Experts of a small language model.
Size: width 256, vocabulary 16384, 37.3M parameters.
Experts: 80 experts in each of 13 layers, 32 SwiGLU neurons an expert, 6 picks a token, a softmax router.
Training: a variant of SOAP for the experts, 367M tokens, 5605 steps.
Below are experts of layer 4 (counted from 0) of a mixture-of-experts language model. Rows are named router (the router's row for the expert), down (a neuron's output weights, with its number) and show model dimensions 0-127. Each number is 500 + 40 x the weight over its row's rms, rounded and kept within 0 to 999. Numbers have three digits each.
Before each expert's rows: a language model's description of what the expert responds to. This comes from a sample of Wikipedia text that the model never trained on.

# expert 9
Mid-word name fragments. Mid-word and final pieces of foreign names and rare long words, e.g. Pavlá-se-k, lacros-se, fant-asia; also LaTeX "\left".
router:584502427479545533500464521454430519546518529530596482489511458492541456567510466481512453524514476567507529492477483474508543499530529509523533469474525590488441536469494504508487494522514441561525494517568543589491539495468609419569487532485460471613497504433473478469481405502536439532481458505520525431535466520540500437467503451511517542492437550513516546466469531580536472519572
down0:507468499530535425474449487550465465513500495520529531580509521450500511556519480527469475520526451543517519526477453477448433499497496586563494470417485507523540461554524489438509435459458526457605556501498479508478492487552515489543410483514497439485491560467490542472463486567499537600439499508588495522519471524515482522558551537549460584484534534507559493539487556471506480487402
down1:440442555490559444494470589481585482472578477459520519515450486502506515522488542487512499492538580484566458515504458530521539496463429481518435464459434438510433471453554456449440501549489493485419438488520488446534432517456469498519480518526499501454465390512522437505479481519535494440481494507531481494465487470469516550544460494508568461481505506442531454484455471461520503501495
down2:448520480585473508499486508467416429429543441538460484479541466474559546512425541499475540534515433544482488402488453505486454535458544517495529446492533536462499544526457510567580484451520521533511498575554473494388524467506484510491465496512535565524485550507517449474608524459496514469513445482451434471440529527481485470467503464552599546423471462513463471500461408490507511508489
down3:497496440506572476481428436471412421580487479517536504507498519493471558476424457501432435522454505427537464499505576525484556537526510508468518566558512501528450571498522566515474476477524419543523436489474538532461498477519501504450486491475475492469475503521522471462535540505473477522473551528516522539478464467495509453535535414378425454564471502471476518477522432466536506443518
down4:544484520520538497477401522517540553586476460495518435498484523508540499463493441520549484485430570448498459468432511493511502521526534472543554468450500505514513523470499540533455459471516504545508515551463453528480477483601437558494508490549431488496496518446553567537475448554509526486439470457513439501486495511519468430484484484588423504584446529503543475491435544517467518500415
down5:506409550565505470484607509535547489534452605515487512503463575483518492554472551511384520469491500552528482529476486532581459529518507468437475474498505477555536527443489514583489511464532434476454516527483498480512444529474463496470540542420398470485435435500428418498542539531536559493516372402476474481549462517530569493479489425528500498543490514473454450538490504525501471555447
down6:473539451507519486500482481549533460532478524485440416539488606518429484417502514531521483558528520489577519506468514420492521519453561427551545476569511508568474523513535466479506523587420484438469501592521484460564489587455484517494589534540461459535486459457469505561483494525503458522471458487510536490536545534525534507490494437529537454468493513495515459528449494550446465497484
down7:444512476509513527527358547533476529498548563419498421503508497564519517540564431476534427526407543476432549520530471481517509557459551540592546553493505508518554544536576452467452497480588471510524450523395524521444478489492526551516530513521409471395485521495599470421524506514433475469470510493579458538533525489443493508484572476461495545514487545545516535488471526473464483529487
down8:456579502463516567488576489516536435463546525451512513447528557530499493534493521503512557513476585531511538514519563500536530517391524511519503566479558552498489520500481398510548527464521493471495541508505511565490478480415498503524566448469527515547415511541414463494458470448527543489544495521456529484532481595514545459453520520464439488498554472556501493503477501498473506517431
down9:537459493452474554493455581494531475562553487510389450559420489513577497448486516565520500447459436499490486502479401557502495567487534479491496498418514449490541535549498519512501475512506488567494511529506483480514502549539498500512498517603512464534560539491499465490490572483492475515515495495536505463507545401568454486544521474532484502577504568517533526526509483521502543503478
down10:447493538519477465496408543415496526524463485551518524495554557561505481549474455425465511465530517473489548541553550513520592420534493563540461481509520481514375475564456469546429533508519475521519475500473562514486481515465441509436527504535447558556544495416500472484546572551504439554447422490525489494528566490493454512499543493512490410525481584486489515540535451474549540499436
down11:466508428480484519404523595532458509520465553419514500517491549540505475443491478410478460461487440571446514470452535575474509408554486448459540476496497498518531458465509482485410498511497554465444541512487483480501534496517515500454469469501516513581608452496549514515543441546571529359510509513471510497497593455542473471492524515481473527438513445455529392490529510438571496502481
down12:503476397457553557461494569491548506550515546428459506465531381482484463501476467615494471457514517518533413461537473503504547506481490522511490530495483459518538496528419481434497457491416554528538504548506430522539508477443485532492495417527514534469502544445535477574453520416473511515554556460517536478465559432528485498462569495489435424521469528586445493528519456483498510391509
down13:529502451530588493529528438490463461576486509533552486478463513549548554511411507448494508521519407487466514453438342486517422424520503456500502525564564509491487439533441465463504496479544438506490505496448486524459542472515466504516524527563517513535639500517471523464491540443473510583486502520478527568513464504468536491557439466523520493514509433452485480490550462479456540471470
down14:474461513467482487371424513478501528574412492488394464553493455470545487543505486466528532492509451475473483542491449479437451471411525493484556484471433536445451475505538517440474557429449465574494516534509536449456479536559460563427518483489537504502501462515498531493525542523483532571485514497491415462482540495503516507474500565456473405504482526499550495488472466637468574474490
down15:455519446531483565471544450428518513477504452426503557463515537484467381521507569481528475468477439577377529531520502488534457480502458498471467528473506494483528500488466534496573587492566528506431526457542487501530610521512473534507548541460568493484541423509515562565550568486499540478499442454513520500495481472515490436448472548477576494500536479472504552510442474528523536523475
down16:470476505577511537460508473601553458443450508482476484516566576507494534478514517535545519504475523495537478439468497561544485525505543521476501543462456463485557445505467446529564457501496541524522499478530501489513569507545457494564556464366414528455525437537519446512552529512434472538487517506450488441501522497488528511468517525488416446505598457466497489478498539513507499471474
down17:436453484527541453477424478470536502445483477433551471457424508536490520519500561452586474465502603478535445521458435492441492505572404519553550511496441473499475541459467440495590530487517565553507450479523512500517471560487510526491559532474585468517475473507529505485490472443566492558544519509498436528436555464482571525523530534533506418508514512521525523437527534482493484498473
down18:423535468517486515516499485491571521491441556450501517540510467534551542520530467480544576544483516491514540530439471561470516541519491514445443563456548490543561535520511524560491530435524489468535509425463525529540449456442435559431446478574473521517527476588539509486542508507500433481539559461533444479484481491504497567480542552489538417488476477444371501468499485515533436451547
down19:484500521445476451485462508551474543549451525496505453514485516464518453564530520488423440509518430462496395566520449522479486522450488524464524467459466519475519491538513475561565514416532466533481531532513523381556486509594532516471521521540558505547515518417502563533485453543532518505489523439417485572512502454497514561447477531493501557531504565482538506458446521539471555518421
down20:531493496506561576530492516497462547493452431513478494522573429491516512489515515485515449548525440505477473489549484449544541562518451487558490562502413422493521481483447505463456546513405457484533486477527454523547524481455421556481501528471607554482481541461512549562536544427562471488444499481527549533443513431563455511474505488485507552554541525504431521563480536518511511551527
down21:552384472527465464442513483460464467531490477469531502482553451482495519540468543483463429460530462458546501461501496541509448474541507516488515406462450535508426515442511456464487527492470512561475491487476494486540559523429488495524470539498500468468472545434496477485493534489429459499497544497625433430495470471458555529520474538497468504512530581504535486450563475523450517490491
down22:506425533497543501498441478502435468518442480474451481551462524463615600539474457440476496477513495534464510420572551502482509444539529482538427431588451532458540449500483503567426532558420519480509485509487483519444469465475461514485563546490517525455532488467437446558508527546535492512487501483508514505544507584507447485478502473470495533470448559515473514527509481484547495496520
down23:493551479506427569520453444489461497498533452497458505456369416544571505525530498496524459467545502496569487474552475511548477526481532465561517477425516455450527483501484493507564523555529508494565536543505591491525564525421527441445582572537526492487567506509517510512535567509547493464451548477498537478561461532481522533500527488527451533445504441484485466504500513529463491476571
down24:453542549514470446581530423436451497524474443555517504456473463497551540442456534521475457433529514541554537433463501481542500537487482511418485506507472536463492456511527487551542553513548518469499543579556581497521501498462548420495478511449520500452553525545486460544466430477488513490560478535452499534492493467487546513506520461547537538504499532495499479507513503543456452496476

# expert 20
Table and list separators. Pipe separators in wiki tables, opening parentheses and colons after fields like Authority, and place words like County, Oblast.
router:579482473552511454454487455452481541519473532554555452543524480473443497556504480469530441468479545448535509511496520535515505536527557483518481480494519456562517513555453541469527490519483552574488487480463540505533517452452522504408491501581533491470503480459509491529484551494554521519412545496536515494529434521384479491491479571568463483589478497443412466498451490531482445448523
down0:505548508463466502527545482503519446464518522529549458489521520413480480508453507449474505571453488561440475516447547536539504483518464482473519534527560447507492511498528505507498502517512544506519594462530497477412517433566461470497468483530511522476544486494421575433453465534506494495466528516449450491532616419492525503499538459574442514525363529518469533575525592520419513554468
down1:516453532450503523424451585461475558477519537479557494454478473463471496518488595513494491553490506530413482443534561494444506541546463424608492529497485570507543428453473556510501511539507526519449514568455563529492510535515481544482592455517572534514498523503512519509445475499557547513516491494432538560476496506477487498585514548522525498501543510496486473451505451512509502463484
down2:551503507437510510477566531457438537552483506549527547492557528469514471502525434490472508484559502475538462508543478499559472621512482521445497440446516455458484533434501548548544432482580501474501498522506570487403494495489453513468459549471467542416409461536507563496444510501488513532521494488546516510448430611493491491482498528509529500572545507485450510499476458489483423550496
down3:504454487473490491547563510465497422496487506506458500476483543559484496505520469479523505525463520583473499503571512539474493597463593478410463518518505533521457499523487506527600459581420545507471440504543488548549497535516544468509496451491495461483463495533492429433479535536470477563548487547565553548528568518511521439494510492497546493576541505505483519429499555452568588517481
down4:508520486524493460363509568527484451503488493484558543492473581493546434403536530514452430548497529551496416520511554491486525505552478599447494478537560514462520465578483546500462507485439462475485529499540587454483463545484510526471459498457494531471529476512525519521498462437524514467486476517480473526509434415491451545502509546509427544483490464475571519461448543450571526492506
down5:433460538558498460435499451436524480514484520518491386517529553538552516565546444443544541570488512538493511559587435499472511539547472492475550507547493527508489532558437508523436526524520537570532518557468462503570532508496522526459484391494521524503483422460576499490545508608531431514482513454494478572489493534456508451424476486504412506514463533570465484486550504527503426417434
down6:623520499456505593530450550466461509508503491533504532467532516558563406499480478437486519468491446484465538476458550538463509497513532497473492503467453428491537543501531494505497518545521496524502525493467542431520523496476458520477527533477454492540568527554470540403493570540479531547554551538520445476510493426505547524497452528453469437457521569504472474495449470512426611488529
down7:509452454478544517483465512476516536479578481495453510509595438529622502501493555469475516542457466559494458493427527506423473515476453472500514566499514530479513443436475530441472526514448482515560564428471476437502499490522403506499531472425486490498495472508475545452493516546574434525516518467532513466510523499485530546543553519516488492527461430494485515502487531495579461474456
down8:446529430519539544586496503590502477486494485573499580515567480490534517576499534458473476483472469527467441475487405546463474514529476573501539469558468494503510516541521544489591493444524435511524450495514519498455474494496500474523519457470518473414617456506541570549473492445455562472539539522477520443509539555515510459490470474494515574497540499568537467550453461469399497518504
down9:528478567532499493492528476467533509540430484485557435551435484532613481446512481476441506551555526505524583549578460475488467495451533456419466606507486530508537527429539446488525444468453486527475478517464451490473485456502477484473507502502533461546447461554487505522402527462442593528487499493476495470544407454497499508387469496509509453572475483551482495464469463455553474474514
down10:506524430445504544490507418509415501575578459566488504517507478493522515499440528542497532522463566504505509429517486460505529563511547485550518481515502529490482557518515524527466526487525550520521544510504528519405480472554569487520558522458433447490518554528500458479508516432499548497527569531496562546489473577530431430484522483500508437528515547538555490505444504528493533525596
down11:525499492510529495559508468472480535520481472503504461452494523448576576495490531529474553559544575596463457461512457472552518513564471492461500512556507546455458493492490497514531514496473519382497458522472484515559551461503518479537539536508499459507512518467453480490493493505498487492557554520528557560583491499523488538486518448575521554514516475439508449548509484506517529541498
down12:438492536459548517450489493515486534533461495386504458487556507436498443526487505511477580500565485589528453444488582460504454493444538441448491521576476524439495507475504488536532500516489557497551545451519519492424487502531521376518541553473477544521497485481517481528498469454471520546550456537496463483512482452567575510444503496474484548478463447506538517538499463492579528621458
down13:570484576533510511565419507482510538528533510476532537488495486465540564411531537360559467541559523540473445521455492568537509487423461516534528498519485530477530495468533433489510488482497540460463516509445531428475507479436476480519524562592481493479544469451490536547518470457442437464469495458554523485509467498515517537516480464496493483441526521429434566507463503528567521463625
down14:374469512448598478483491517435459481480471431451500478444527544477474453512553492573513506519453536420531422551463425467482472489479441422510478439499506513456496509488538482512559555476525476439540545541484517477521480461567527482465512528507528468524518466498522531511454526510498494527519571543494501509439501498493516537496432478491505531500506470518457451468529603543470524534497
down15:461537496410522525505505511516486446547485396503452436522403538437534441499474543507574492506536488522535580480531530485501449545503533504469493464470450554527521514538559476427502447527489517543523508479508439555482478534488536431478437539517527521563520454545466416555474467459520516547509533541508495495517504493464419502521447508463557455522536558488523532486521507515489459517445
down16:510429537415508543505540521413511539549464488432508519460492458465476516475496491507508522465512487495528530518522549513616487581466481466469494463514491595495517535461537529496539444579465539445569511508476511511393596500515454426542428460456555507587472556487559483526475537439524445461460562570487456513532560497439414442546447521494505414534497503509483441476519523480466459466482
down17:571553528481565486468514563476524553496442465554517492510466553481462477493490451543488477571451568516470593503569518381514478451524485482506466521467511424408516517524534533501462495535518470416545444541542461449544545440535461486490470497507467507562466527554493477488510469572482558489501515510483514494569450550530541522500441517493447545399526544569459476471464514494564528452525
down18:508475575433493517522415518475463487481520500442494530482475487467558538456457518431497471498482473421507513500510499535528556506477476435426489512454530500473485447457574408516472515552504475509459519570516515515532522450480498414491518494556452512474498524488473491461474481512499435543429557484509518501529476534539523533545581568456569502487461458424486440513602531473541500482518
down19:503549462463436529530473531525481515463527517467586548444517540550531544440427506445538485549561497504476593556488535513483494460518517542500576481575579446534505445535507474443482472497465530520480446459487488488526442523463477517469477490420476472535539467519554546488545540475470431477516480531531442531459475529537453498486537549431494571453472479495467453407505466523525504408533
down20:462505486547554503491501507448547527518575492556502505491488505511511556456508559516531561532501548529514474517501524454531526509502523522458475526467485537511502502504524489458521554544514571467528441539543513596469472446477473421532557453456533477469483599494439448551471548432495509449587435478547520563516482581561480521485509459485470445513503484519480558516496573493594497502575
down21:454564500447516480533422497505479455496446497517564570490507468444492451529484492492530455510548465433487507437528458495467495474586545551500368499500547468532449534448541496484551571519494510534479425525524501577479454528567421464523442499503436520458569515485427483491457464477438453492542463542506412470532460512517404581524431500461494491506532545529560430491440529534445495496542
down22:463444483529504512450514504515528466506476465543489506514490517535519505517497411503474497498519428548446578497453423521478513482463481585461566471550494601506500519543536524432493494449555529526484490545528527550486517459506479541456528556505539503556486521548509486447482520541523486481543519466501423562501526476482565455440531525466544520472499496537516476530481382462430479466492
down23:498494489471585576494459504463455486457441534453459520422504480463466545480478573557491509531485504482530530510499539523431546438534517516555453559468487483549481506417499537571393500475498515496519511503539500504520495516421521495511430512496550552493536501488520514512523571493564580528464559582432481532466456488537491580570504520487457465514537521504511506477508496540473548509504
down24:575551496431478487581485507513532482534478434608442475506489482474540511565562477498549519494583534563469500482547464457494542504514493548559491508503480564503491469459508491580482482542387538485490532505488501536452411529559482488497504465492587474471449535453475466489529469544482534447533501574539493477468496453517574476538475514522445484499489504553384461512411514471421475493497

# expert 51
Sports table headers. Table and infobox words in sports and awards stats, such as Total, Team, Highest, Championship, coach, and dash cells.
router:524530516530480484482472574538514541517484486476510539462404461526479448556447491453472568502507436456485564511490601446509472510455524478497486532519572491506512527472493541557437548551566511474525505511485540494486471515576589521496455510416449526576455458556593462579493486507513549572486491487500472488499515484556466446481470454472531495465505473536455502452463475532510571506514
down0:440456496509523515530529475509498588489497446516509490489495498486426484398455497440509429549544535495528521575572436471422565496449481515516542498468467482491437463539412520462425466478502499529497543502465503482424526495488470542472493460539494542465497551450405508509495537525531499466421526474506486506569451475560540462478437489500529495540539472402511414518486416503515511454543
down1:522488567475490496460480493451479451504600496514509458521567551557486490511490514436521567487507452543502481549435488540489476481492528571448531514466438485387488460547453524449516499519492524528504540478541490527562503557496458519536562506455506506490507543450527516459521487454492411517448476541473445459497427477466452482526531452503504469467504447532474462549547482549462569455475
down2:460496495480521447535527524442537547504538516505512535454446512526545491527502561478444488516483514526552527502448424503516462514441451514498479539627557512567495553480493456523474483467505455469449517509510503523526581504473583529517478437551483519481502559505519514557514514541489480459444460476530499594486546552452461444481492528534510545466485441503558459503551538512507571578519
down3:501528547551432527473462499527531500515440579515498486516502550502506463519484448461456534532500484546439538514541487558518516554530471439478442526491472507556580539481494529416469466435498510555490536423494460421456463516523515503484540565415482540483492451506498521480547517459525566496509507473503474473476506406458509501471490457467493477539500468488584471516527501466510484490434
down4:546518509529501441548475452538534487552515475567457472523472494434465465464530498599466468467527472591456425483543513500522456555522452534524563486521501501547507530548483505505485501524403537453511569491417505526463499521513506434491501496567479504482469484457475483476499399527516530561588608509518465440517569498482440497413451532569553568494481513516517478514470450542577507520578
down5:553434469581516480508540439538542562510506460449476496492542524438475446501489539550509512516469467505553486512539478538604417457537481477461486472523460521485494470482482495503547424532443543516533460531498493458489527528563489492471547483415450505509445502471448460490489526518493494525495467501529464390494446424531499571388510518458458448480472513507442423524534421496497547493432
down6:575468484442505572509483508478478487487433390441494589512524512486441513414472498493498509502561495528471537505526514527457428540496510484490502521421486487534454499470488441468476445520450503479499450482426487532432485442473571443495565536438469607513542530594545525490509480455514480396508495439544495505514481467548477476538519607488503506526487518483558524511492493468531499527511
down7:464546449467508531606465459519501599472488423536506548437407452521529455458450490501543496461523539499540517491571510529535445492459533531520529487549455495505541504444488533558545523538546430435500530513452486468609459472525520440549500519493468463511539513558511486415494446483458492535512451487502487474514492477464484461502416526482520549421441434497473480498453480526554503528531
down8:427500464531502553571436466498482441540510519482490552472476483514491499457489550468580486524461465423467447507527519524506477516455538469433516547393484458503562482508513519516496488454538554541527528515532549554468433520505570571514530515495549452467516537525503521560454436493565550507552445517478573534558496452534469553477482548414528548426511529474498500448464477489501468455588
down9:475446474561509498526455407449474442500574544518477417513510494471492536524498495487476480493499442575546464538520507570530523570495497547510497356547535450476476563565499450560502476463509517553495487549540463511520470496514498489570494583522488510519390503466542447463566574482517501590489593553563533599495454500502542418464551485523511452478492510491492541489505519510489513484569
down10:475449484571578487483492490442490522565563507507537509454554424470520504480543493485556434491533563465514464515488473501439527527492429491514504488475514432486540505472515541517466473566565471510514489489590508521529440516558471480458545540528514527431486462495497483466455552451467469442568520503424525504506498524451495502502518510508441519496472531522523431409612406534479430564462
down11:470506542528497513529494505536505534504533534463456447481505536478508503554512516506525480490447567493542420553430484477467496515480455434505583427454550566481460484532507479482558527504486511436408539533442519507567553485468506457519510536450546490482542479533450462493524482468450490476608541503478532504444464489486537480469550403544497483463525540424441531468480429602527446481536
down12:494480506418495517492496517489507521485511539479492426452494468483531503490571488521483482543447573480518463552440494493499581444477545539512514515495407550452538486548572475446448476455477544545542525530495401507426429552526568562483455513419532562529453480518519451494486481511526529465559497463525438528514555449522497526557502505559555523522509545541508516487517482476509512485571
down13:488618451468495498512456514511565478501440546469450489426563569491486514474528535504500503546469503510438498543520551483500578432535542533542450552494536455536443492501469495463437523477521570536505505508498489464513472589564503540522490549436459459562534511439553552479507580491550566517510505446483503455559461457524508616501473531519523454488493499444538519510487510487478474531532
down14:448454516584521494488532446546486481449599431504517472526474542512465441436498502436560483545502541426532502541568505453491550530518484494476465597567509535517477514459565483551468420499475466495481498441493498511423544504483511508550462497591479542469515462561528417557448499557600521490581447448524531492497486496455488517502517499551490520510481424511554469501509500512478441589469
down15:477484499596459516498482529423477518585435512520487491461456498514523480506501485448597475542529500471582528520494531581519451494463520525542529527582479485502455511582559505451537445581471499470524469461470557429494562472430580485467558577504542494524542537495475481462472478478453423472516468453515455493463531492543510455504447546494534538434435526488513517481535603506568508509524
down16:448524477592478566484574486475495521540638456470486531494503501492458444489498576474510504519510523531520451461522478523516512512501423567528466540496471422510517515532527400529484493485504482479448499509417560547497495491442542439496558525520503499425509515499564512581532497490430478450490498450459535474446466446552561485495476521460499458534500465490433554499412501512472417512538
down17:485483491469471477454462478487460552457435542567532522486460573488510556499541460482504530501414526472500464515466575575491524471513513495529571494451454467410545477542502499463510513494492516488528496571468504515470415423540412459552521498480536511470438544482579557532529476579538545511496490501530464534507531482488415523541550598465382511452511486509445411491514563520497512504502
down18:509447501437476472561546540528480496530479493451528528503501488458511486500438480500558512529490565483496481485564434441517564568473535513446460462593553508495494553559485522513520566449519504460516516474466505471513526504575497510467551492469527522485543479464502495516510557520482520516519470503472531537512500494511526613496468445479467332556512465517494501465602540497514506534457
down19:546525559456575556555475450523484515512545513523525537466549489458476575491489592570467493532526493484522531426460519500503510522458476491480403499507551544474554506439530442485497492498549536524503481505527454515451474489469502577555498438547540525469476535491472457524450524461490489473568448514460492485505442521500426508578494539430557466545493451471479533500520560460537539469577
down20:481490551561547446503465540533496492472509566552508488493522443537467547478505531540555503535439444439488468483464415548585466536556537529500483488488534428516476474534555518460539510523494494603506513497478523420539465513540506551474479497574496470491486491497477497569502494450476510455492431490497474508495549541448495508531493484536567526517498506494516470551499529526539485524459
down21:477459559547512553579562575473523559476594474500621546485566507478492514468480558504531456581504461493491512463505471539455528472438436464518513484493506476529484444500508559465490539562490458509514470513507505462499424539480422548445524549446491435488565442486454549429531511488418522518522510536472487555460487497499492571500443506520579475503434510512522531484499527504567456533452
down22:498492511504512536505504520469544463602482521498527479478535426466580498463471518540513550546560449599423565506593429555588474478510552600546520514538457525526482462443504522558508427480507544516450498518524544475506450436600460525485507472490499473471515456516512491500519513524535468451499520539535519549495457450490545461507532408495530544470493507463511545552506501498561503454596
down23:464481563453494463494447516541554528446476515457497485489424468506441511571495527504528560493498542496514458467471435464539464529414466556603467588564575563491541475561541536551488461520505530435504493451436471460485486505431498516599472509452484555559505475574534508521528460493527569453457522487502471522490440533518462494511460456471478486544499512544510551490488488515526544525503
down24:448516513491480442512634469498472555482529501413526492496460464531442507492455578517528516496496486502464509547545467414494430463481415469479510493502477492525534465531450505534525504482475570465518509549434506433478550500494506482448563554485469483462535497507565446574504490436569515517543431541460499450410450505563525561517481445457490539464544485521470422459458509483539474500448

# expert 31
Prepositions after verbs. Prepositions like for, in, of, to, with, and over following a verb or noun in career and sports prose, such as play for, win over.
router:556468510552517484552508511506614441473533490499529429451475460465434526495472521439496519451458469529536538454436449525508446499526522529498502504467502515497507567503519510490445502445522508513461462397513525461471488462518578549565519512471516491502463498437558551445480517505524491542536477589551561533578510478572494538512421460473537492466504486507551508505475448410482585447452
down1:459537488606517477557527495452446513545533506516517508460592442497536469536497491477588518465527515482432428534488513502543459571518499550499447513536469536538519548472490480568517515476477510456528483467525451469469458485531522490440507446461459477429541486600447516510503467466411415543515502582514525544476525528459524501490508514515465502521455524504451521464491519531509475566523
down2:528607436498499555516415483503525544540531514473511560435467534519482474549522552514490525449458546560528534482489464407566496491590519442466455534520583510470464476538448532540440503479574524557522537472531464445461480458492452545442497505557479473503437524491503482522550581545525511544461483461528427506476443445514515530528523552502502468475490473435563538512540497560519479394483
down3:524505559518467436517485556484491550519496453496553482444431552414445464409477507522488520500441488505481517541540567437479540506497505480586421496485562508482506506556522491508550538550458546537566451556461545437540468490473525489446468460551493543538388496489522497561533518480449494490548517432475569532463495498488531453511507505490529484473577492554486516466516480467489515466496
down4:514498399455475528469520458491506522454507583474469493548500544487444502414532429499477509480499468516465558501484470498530477429501514519472544512474426493501463484497419550471509454357463514535456518477454494497517466518488554580490509449489510494443549454472469527541499497518379626557492537483519435497492468461547584557501548543458485516480475494512503537528485533479445525449475
down5:494465442486459506515480493421408506451494497485530485528519521489525499469425486515557485462478611485586537501498521450544469537485444509481469487472495528486508464510538535557561477505462498445493476484436502609358573475569514516486533470485465403414546547571609473508508468490524471552536501558521526602441529443489500494464496524479409559526609521478513501500443504566506468491537
down6:520492509506439513411485550518489523489563509512564490497471468453534523460535523501480510490459555444506417535490465541449448529500495554567473501503527455467480539517451460501484480473494488534489454493527516525442526476466469437490493483501527507483474573491513542485420502495570473475500534453564532522527446557552477441500507529477484543467514518545492414533578510511570482511532
down7:465481448523497480495526465510536519526482460454514533464568543586475521545527520483512506478484548451497528502575569486502470428561499460461576498498570432461521561591576516516448537417529435504540531457467476515537595535501476542438527578513550465522484508440495473474489571529511508541469510482515458453450547472507528555527476470464472514479479496540553505497477480509519458454522
down8:450501510386513506530509500451511510416477522474512535516524505534568475517507549559509453521590441483537530522528518504526502558516518556470493489508400503483533431479471500546450453566461507443523542513468510451506434558488446511527456541518497441487548545557459569542509511492513502436450522560581613484459489510468459485507404521520542508487511442455526484516492522506479544518547
down9:496552509533518560407477441473516523503517476564464514452470438576494529487493520501496420447505544453566497482558465525499483535522520527488445504547478540506522518527501432427514428497533454472505513476469369557530497485460555458429475563519516508478521417513522486449503502493519508442448444505510450497492455467462451547475526472552501504498545573463449560479538458508493518470593
down10:599500444474555537556476502479480462550550443497532495530492519448497465570519406492511459487536451508485445537447425492490472461549462496483489519438532486447531496418475570496530508450500461556510504523521538561484497487475535502502510567506529537556471496528507514392491406582522515571511465482541556497552446538470528519476422471454521520537443487451544418426495465498430420509516
down11:469468541473463534510542545543492439479486480464542457509437534513537465505460506520450471434527479477595537497459494515460551475473507453481508524524442536481553523502475390544475453472451481489527510535549479477481526489506477455425494525494592496507492466506477493614486541523561504483559501515483494445596463494507548501459461493541497508488536464564504453456464464482490526555444
down12:524581494476513504499583543527494502522419526453483468423527525473434454477562467430418516491492487431414531514464589454495509489505456528511512499513479561493504548501504469515475486522502523515519514493542483481556483448592490566468528465466454493487507507499501554532468522487505470586508508476531464490542505496442567497516507467485483461509513411535450457499438404443479497505531
down13:486517486492469507533488550485523449479482436443501537466539524488435543449506527505479588447490482500383466509454532605532496541444506434423530530551541484480506487530516562526540434442463494501491436408520599509462481560518464479487528478531507459564526488540520519488491494584495537455456514550527515500490501448472543457547510590462463488529429477451486450511484403499455390510500
down14:432509524556508502508522544510428455465454485500542446495457488468526513479557556551472484516478608464494498445523513508448502506497499502569481524524442484538468522531528479558496488507506472463473489506499511518503503571437499472529456504501459453452637505453491489573508541427453447455507461447488494486422483485487552406524452472545453489476537461516511552511439513509422559530486
down15:479490504496531481582512515509497456518484475499514469541444529523487481523519441480502503463539508423537456487454453501528469475475476548456604450480561540516548540467484515522489442507506493413452529449473527455456515559508546527500443502524467500453582420493527520467502467544560535498555490534514576452486511492516530457537459491583479480536459516413525518508395495511514501557446
down16:453461515488533426497448447517455505503531524475505536493552552511499463528492470523512442481481497592510486460546453549518583526514510483447562523569498491511468503433486497458477450495489542503470473488517470510450455614474492405497474470491476512527535504517428501516516495552579515532485405535563453494494478567556465474490490484544507550550458412479523481461516482484524512474460
down17:509523515458475470489444543556558449506411482562484459530422504468502520567462491515457532479535448485448494516469483518491506484548487452512487474441547559485488529517469514467438449539571440536489534561486555524435542505536541481499497453489535522508508586494523491591483506478489443492501488474453495456483494390532502474554516493491453470525520598509490542577464490418478458524438
down18:495532497503565549539513482477506452489601565486461452496511506615522561511521607472534494469492428516514481551467572445469515506436508476525534459547487513470521548474512512526437487540517483520496507498540470499562477537471476506535484526440492462518484445584512467474530530471464429510451507491526502486529467546556558536508573516507496531450498499493424532490537517501434584547511
down19:523440459539455507535517510509530460500530470501487506441507587431490515471510483514497543523516524480480489529483504448495503529461516478526523443497501497476453449378438508500526501461488553502545471509485527505469444383531536408532594542568544496510489497480483556484538490550489500438478415517561476513511528530532453496452492521485485454502495549515470468482470440550598495541491
down20:513524489429511487499458471513478432516485457483471463512447507463446593531468458604465441454459541561505525488533465516510450491525495405463464557597487522504512522503486416457582440497469526522510536466452532540466452521516551467482495508495524588507531471511475498557454459541473511549515515449454462460479522466530493455445487527475502519464568466484504496477430502481470527543508
down21:503517465517491478447571541509514537535494477496485481483532419409477493461531615512531484527436521549566517530435533522566512466529567533556570452471551551464555514491530485514488498474549505518495431557474507492513535493504481567491538505509453537464539442495527516506485556482465446375502509464522462403489496438509505526522522466428456487487450417561496447437487518453550518476544
down22:469459495538461464553525481534454454538590447473437491401558512455549502499413505488503436563445450519499491444587456426483475469461504544483507495556465502531482538498484519546465523447487560552508473526511503490574485508478624526551520489501423473503469408474563461451563500464452488535482482531477550539448560580498477518489480503520493449481519518498518455485464526506527441531524
down23:481466461537468545551464517513509498535475538479515493487465455469575531478540518492589437502457485515557506451490520492611464456530483451469468493513457482484493519561498460517551532471541488572519501439491442499529431519405493472407428490455480390498434475513442517520470461554486477455477542435550569512523508567542501572468500576459539490432505574496490452477528514552504511474565
down24:443433528473510535464445493494462530535508531525550501535485480511503502532454465507565520522474467409403506521542488491515499538498495453483501549544537457480496502518429474507585571547551451489553542546596561518525566463504483581438537498534528530552518567434568577509530420417526474508481467484536533490454499510514543495494521506467445498501537509493544480550540437557475447514465
down25:530526541602513512480526538472494507394512521500548441405516481452517549529517577471519505493474515473523423505556488527482470477515513508556446539495503529439461465510538489493582469549609425529493496578455486541462505496497469517521469500468493481490524471547538479470466498470480484490476494487490436520556422465527451541527536552452506472469471526539460442470488581476453500476440